From a checkpoint of a small mixture-of-experts model trained on Wikipedia: 19 layers.
Below are experts of layer 12 (counted from 0) of a mixture-of-experts language model. Rows are named router (the router's row for the expert), gate (a neuron's input weights, with its number), up (a neuron's input weights, with its number) and show model dimensions 0-111. Each number is 128 + 32 x the weight over its row's rms, rounded and kept within 0 to 255.
After each expert's rows: "mostly gets" lists some tokens that are sent to it at least half of the time. This comes from a sample of Wikipedia text that the model never trained on.

# expert 35
router [134 103 146 126 162 107 112 196 120  87  94  57 181 164  80 145 142  83 116 118 128 180  94 135  71 125 168 125 132 139 183  95 151  80 166  94 122 189 144 125  94 102  64 148 134  77 129 104 107 219 187  93 121 194 139 126 168  93 172 152 134  93 147 111 167 105 157 158  61 153 182 129  82 136 108 190 106 128 115 158 146 174  97 135 135  95  97  75 158 106 148 129 125 149 159 129 114 135 135 165 155  95 158  70 113 115 127 109  78 136 159  68]
gate0 [110 128 155  95  93 116 138 127 182  89 108 115 109  81 142 167 167 122  33 156 144 178 136 123  79  93 154 106 110 114 170  76 110 155 153 144 101 151  92  91 165 113 130 131 113 178 157 150 100 149 177 110 160 164 151 124 157  87  42 131 177  92  85 146 166  50 132 153 165 147 140 129 116 115  83 133 123 120  90 178 105 135  84  88 144 135  99  83  87 151 130 157 131 141  96 150 142 149 126 128 185  85  63 137 120 175 121 170  88 141 163 115]
up0 [143 138 120 137 137 119 134 146 164 135 138 128 150 129 130 105  44  63 130 154 172 116  85 148 106 168  91  73 166 179 118 191 141 153 172 167 151 190 109  97 145 191 137 129  88 148 139 124 158 117  20 143 161 142 118 184 159  94 119 144 138 155 173 196 129 129 139 139 130 108  79 167 143 173 126 182 124 150 191 185 110 128 155 130 135 143  96  88 140 150 215 130 147 108 183 165 125 140 127 176 114 104 148  92 169 114 133 141 152 125  79 129]
mostly gets: " season", " years", " series", " career", " time", " year"

# expert 36
router [175 114 123 168 161  74 127 140 107  91 116 114 142 103 106 154 131 110  77  99 177 174 127 152 130 137 136 103 129 137 136 120 173  96 198 116 188 160 155 117 129 121  56 148 119  82  57 103  87 140 142 121  96 128  67  96 145 137 191 146 132  72 125  92 161  81 126 148 128 145 160  95  92 154  78 102  79 150 109 142 137 183 154 101  97  71 118 115 193 129 140 107 144 138 131 110  95 138 140 129 150 125 169 109 111  83  60 116 111 113 178 119]
gate0 [114 161 123 159 105 135  95 131 118  38 148  98 151 149 123  72  92 144 136 145 131 143 154 195 128 148 145 127 180 146 162 143 196 130 126 148 147 142  95 120 168 171 158 107  70 155 141  99  94 119 121 167 155 164 110  90 155 159 139 136  53 134  89  94  98  73 118 117 123 131 121  76 109 144 100 133 159 123 112 138 105 186 134 117  77 184  58 202 140 103  77  89 171 143  82 118 125 165  96 143 131 170 143 124 131 151  97  84 166 135 231 123]
up0 [174  96 103 100 116 113 148 102 149  88 105  36 106 116 166 117 136  79 112  96 127 153 192 177 112 152 117 110 145 118 105 178 151 153 146 125 114  81 152 135 164 167  61 117  61 134 144 142   0 113  53 132 124 115 151  97 121 205 151 190  70 131 131 126  92 146 126 110 131 163 115  75 137  96  72 168  97 184 135  91 163 129 128 117 120 156 119 136 139 158 118  83 132 106 124  87  81 164 129 134 116 203 152 169 114  90 145  97 144 148 157 156]
mostly gets: " •", "|", "\".", "See", "In", " Born"

# expert 11
router [144 106 103 146 132 100 120 168 111 118 122 117 144 170 106 170 106 135 118 139 152 184  97  93  77 135 172  99 110 149 125 128 172  82 202 123 164 160 107  96  86 163  98 174 112  99 131 125  67 165 115  94 132 140  59 116 212 141 161 211 130  83 151 111 147 124 161 165 133 165 151  73  97 163 106 123  76 138  59 170 149 157 167 101 110 128 120  95 166 108  99 127 191 169 126 156  93 140 144 199 128 158 168  88  80 125  77  85 106 135 184 130]
gate0 [166  85 168  86 158 116 183 168 136  98 128 126  75 169 213 144 155 111 152 174  65 156 171 110 101 152 111 159 149 159 127 123 116  88 211 159 131 154 173 121 103 140 137 170 143 158 122 125 117 124 152 133  73 128  89  89 115  84 120 202 145 135 122 154 160 143 127 119 121 112 127 195 119 191  33 118 164 154  80 119 143 124 101 152  78 184  51 100 129 126  92 148 153 162  80 122  77 128 103 139 125 139 131 132 115 122 114 123 143 121 140 131]
up0 [ 99 155  98 145  80 124  61 133 121 169 111 141 163  69  80 112 100 112  95 112 182 113  74 126 166 140 159  81 130 139 152 101 125 172  55 119 116 108 119 100 143 155  77  94  96 110 125 138 170 147  78 117 189 111 152 119 111 153 170  82  84 118 111  83  57  93 129 156 142 146 103  34 123  76 190 163 101 130 130 164 110  94 154 147 181 118 191 139 148 147 185  71 109 134 177 144 205 155 148 162 108 108 164 118 121 136 126 111  96 164 139 158]
mostly gets: " v", "=", ");", " Gl", " Al", ";"

# expert 16
router [160 118 118 150 168  90  80 146 127 136  76 126 123 132  73 150  89 113  91 136 116 135 131  94  90  89 166  55 120 165 151  91 120  92 145  65 169 124 137 124  77 124 101 146 136 133 113  83  97 173 157 121  80 125 130  82 142  96 168 152 134  67 129 112 148 119 159 153 161 130 131  95 121 161  80 102 113 183  73 170 149 143 146 133 125 117 150 104 181 112 154 121 163 154 136 144 102 168 158 163 121 128 199 101  88  81  67 116  88 129 139 129]
gate0 [116 105 157 152  64 116  60 124 110 166 126 116 131  66  90 173  99  97 124 105 114 112 100 106 118  97 110 129 121 189 141 112 127 106 127  96  53 123 180 119 140 178  72 124 103 141 132 139 163 125  86 128 119 116 209 121 116 106 114 152 125 123 102 138 117 163 114 150  78  88 173 125 143 115 183 141  76 196 103  83  79 112 158 126 105 117 130 101 123 136  79 130 166 146 204  98  67 124 101 136  46 119 172  69  97 153 115 156 104 181 152 166]
up0 [148 110 111  94 186 130 162 144 146 125 119 139 123 123 128 113 155 148 144 170 168 165 142 155 142 147 166 162 105 104 136 172 111 160 148 156 187 128  65 108 159  92 128 108 144 125  94 136 121 161 151 118 149 144  78 101 155  70 126 142 114 148 162 102  79  91 145 125 169 167  60 114 131 109 119 121 206  87 181 151 169 129 112  75 135 148  85  97 146 125 187 109  99  99  85 163 196 146 172 176 175 162 114 184 134  65 149 106 149  46 147 112]
mostly gets: "\"", "',", "\".", " USA", ".\"", " Thomas"

# expert 50
router [163  84 139 161 158 102 109 141 113 113 103  53 180 158  81 180 126 138 120 152 135 158  67 109  69 149 143 101 156 146 128  66 138  83 145  88 150 149 157 117  84  98  97 130 153  89 112 113 106 205 164 101 133 124 145  96 150 120 154 136 159 102 136 105 116 113 128 160  88 179 175  89 140 167 109 125  86 140  68 216 146 163 116 116 144 101 104 111 160 110 139 120 161 166 167 151 125 108 174 141 125 113 137  58 100 117 111 103  73  67 200 109]
gate0 [137 138 158 159  97 158 101 161 115 148 119 100  75 109 133  90 183 141 131  92  95 168 152 179 117 205 152 152 107  80 171 146 139 106  70  72 181 181 103 121  75 102  88 167 152 184 118 103 134 141  94 146 132 135 113 112 130 190  78 135 124 112 135 145 107 175 145 124 149 167 150  80 112 148 130 122 140 109 135 106 167  81 133 148 158 151  94 125 100 105 133 142 135 207 105 104  80 114 154 101 157 144 117 167 112 118 148  94 145 126 154 118]
up0 [106 152 158 145 123 175  72 121 141 164 137  69 124 112 153 116 144 151 177 107 120 170 173 192  99 163 125 166 119 137 167 111 180  80  78  92 121 165  91 141  48 102 115 144 176 161 140 116 102 162 103 129 148 184 150 122 112 176  51 120 150  87 117 136 124 155 168 111 129 167 144  96 105 115 131 133 129 125 152 114 167  87 143 133 121 159 104 164 132 164 188 152 117 229  91 133 128 136 176 108 119 134 142 148  96 125 112 151 141 119 171 113]
mostly gets: " County", " government", " League", " Army", " President", " State"

# expert 63
router [145 122 147 142 145 115 114 151  96 108 111 143 167 107 109 208 135 139  82 122 158 160 123 101  97 109 128 107  84 142 129 138 148 113 170  80 130 120 188  75 119 152  92 123 149 124 109 101 115 186 161 108 114 141 106  60 178  93 174 125 122 104 172  80 164  39 146 204 120 159 196  89  93 172 108 129 114 163 107 194 126 141 172 146 103  75 131  65 207  63 123  96 137 191 125 161 125 118 140 135 164  92 161  97 129  71  89  54 111 102 184 107]
gate0 [152 127 139 137 162 179 116 139 128 130 148 148 115 161 136 172 136 141  81 182 167 134 119 143 140  93 133 147 120 144 123 161 136 108 135 101 109  74 115 112 111 200  96 111 141 124  94 161 164 145 101 169 150 115 136  87 154 117 159 115 154 125 149 126 140  59 148 134 145 129 175  85 140 154 124 120  92 126 146 139  58 171 159 131  95  68 181  94 204 117 116  73  92 133  95 120 131 145 151 138 148 137 177 149 184 132 153 135  93 122 158 127]
up0 [ 80 122 123 165 112  76 172  69 122  77  97  92 125 136 147  94 144  58 107 175 128 120 160  67 105 139 107 142 155 128 137 134 163 165  99 122 155 115 137 210 137 109 122 103 101 142 136 136 136  96  89 132 156 154 170 112 123 142 131 184 124 106 106  97 154 245  48  92 160  80 106 131 166 148  95 147 178  72 147 107 154  63  65 166 183 185 144 167 113 146 135 129 185  75 140 119 101 138 149 109 174 148  97 164  95 118 132 174 131 109 128  94]
mostly gets: " Japan", " Sing", " Russ", "ō", "ai", "ya"

# expert 41
router [167 113 131 168 194 117 130 187  91  92  61 136 185 124  95 186 156 122 109  96 156 135 141 172 111 140 128 123 115 187 155 133 130 109 159  82 140 162 158  86 154 138  72 175 146  98  74 114 121 144 157 113 105 153  76 123 173 112 151 160 110 107 126 102  79  94 128 153 105 118 180 127  28 134 109 185 108 118 106 152 180 118 125  96 154 107  92  94 140 130 162 140 119 158 139 129  99 182 166 135 155 124 194  71 114 103  79  99 112 150 148 129]
gate0 [150  81 126 133 134 158 136 142  97  77 129  95 134 132 143  94 142 147 130 123 189 108 156 127 139 117  49 156  98 168 112 121 148 120 159  64 116 101 112 153 145 237  59  52 146 145 141 126 135  78 160 138 116 126 116 111 101 127 123 116 123 110 179 130 115 147 120 120 114 104 152  98  13 144 180 104  92  79 148 149  79 110  99  91 143  91 116 121 132 132 133 154 150 101 163 117 141 105  84  76 180 128 117 122  71  89 133 142  97 178 114 118]
up0 [152 127 186 138 138 121 112  98 155 116 197  89 119  94 169 114 152 139  81  92 178  96 124 134 101  93 122 144 102 104 136  88 182 186 118 132  99 183 172 128 138 107  56 161 120 152 155 181 139 114 197 110 136 150 118 153 141 163 188  91 136 117 119 134 143 197 131 137 167 120 128 101 159 138  77 150  99 125 134 157  93 103 159 121 156  89  94 146 134 107 121 192 122 192 117 169 131 123 176 134  82 157  67 162 111 115 194 154 147 192 146 142]
mostly gets: " e", "ae", " City", "ara", "a", "ana"

# expert 26
router [158  76 116 155 170 109  52 162  91  84 149 136 147 107 101 179 143  81  70  85 163 156 124 154  80 127 130 131 108 142 168 118 144 101 171 114 171 140 116 132 110 133 104 148 100 109  87  94  92 113 149 130  80 161 100  78 143  93 164 151 115  71 100 102 110 100 142 152  78 149 158  64  94 135  74 134 125 147 127 142 123  94 150 146  86 125  36 105 128 141 113 121 116 146 157 179  81 178 154 195 163 114 131  76 104 121 128 117 150 118 150 112]
gate0 [126  82 101 165 138 105  72 175 164 122 113 186 190 140 183 223 122 139 131 164  56 141  92 132 105 111 107 143 175  71 144 143 162 169 132 184 148 118 131 118 131 115 130 134 193  40 120 114 139  62 141 172 103  87 169 115  75  84 111  97 107 153 122 157 118 153 104 127  79 166  97 153  98 178 153 142 127 125 154  98 150 139 122 176 135  91  66  86 141  82 149  98 128 169 184 159 180 199  67 147 101 100 112 159 126 116 115 125 131 115 119 108]
up0 [120 152 162 117 144 117 144 179 176 114 164 116 108 153 102 103 124 124 134 123 100  90 136  62 168  77 190 166 101 146 199 132 171 169 133 102 156 171  95 155 158 142 106 128 103 108 141 135 167 173 126 120 144  80 162  80 162 123 106 157 152 148  93 115 183 128 173 147 192  84  47 146 183 143  99 136 112 140  84 145 126  47  93 159 166 153 148 168 156 147  96 108 124  82 143  87  97 128 141 117 198  81 106 154 150 169  80 146 181 138 142 135]
mostly gets: " me", "In", " through", " [", " \"", "On"

# expert 8
router [157 103 110 169 195  82  61 170 114 153 114  69 156 115  96 144 142  87  81 113 160 136 108 101 104 134 117 129 120 151 114  78 177  99 131  93 147 155 189 131 109  81  77 139  78 104  80 129  99 136 116  47  98 161  83  83 145 102 124 151 152 126 137  83 155 102 136 157 127 108 130 126 122 192  98 178  81 165 112 162 153 123 134 133 124 101 127  93 162 139 160 113 169 126 137 141 124 134 158 176 141  83 166 108 121 105  57 103  82  89 187  75]
gate0 [155 128 130 191 107  95 150  78 122 225 130 136 129  87 133 166 166  88 101 174 125 171 133 138 191 127 125 156 156 124 151 102 150 130 153 126 105 130 128 176  78 118 141 162  60 105 111 170 122 121 121 159 136 138 181  81  72 101  54 174 118 143  83  67  77  82  93 116  93 162 116 128  90 155 106 161 123 184 137 104 128 114 130 161  95 162 125 183 228 131 117 111  93 115 134 122 121  98  95 148 121 157  86 182 109 159 129  66 158 167 169  71]
up0 [119 160 132 148  98 122 141  94 117 134 148 131  86 112 113 158 134  94 146  75 108  69 101 143  89 159  91 104 135 147 187 178 228 158 154 109 136  80 154 122 154 103 101 110 172 184 159  96 101 146 182 165  95 114 113 105 130 115 124 117 156 146 151  98  97 119 129 131 108 122 178  72 104 123 180 167 111  87  78 102  86 152  73 112  93  48 137 150 123 136 134  74 116  93 145  67  99 125 155 115 110 119  70 112  80 182 166 129 145 132 156 117]
mostly gets: " film", " League", " World", " State", " game", " Air"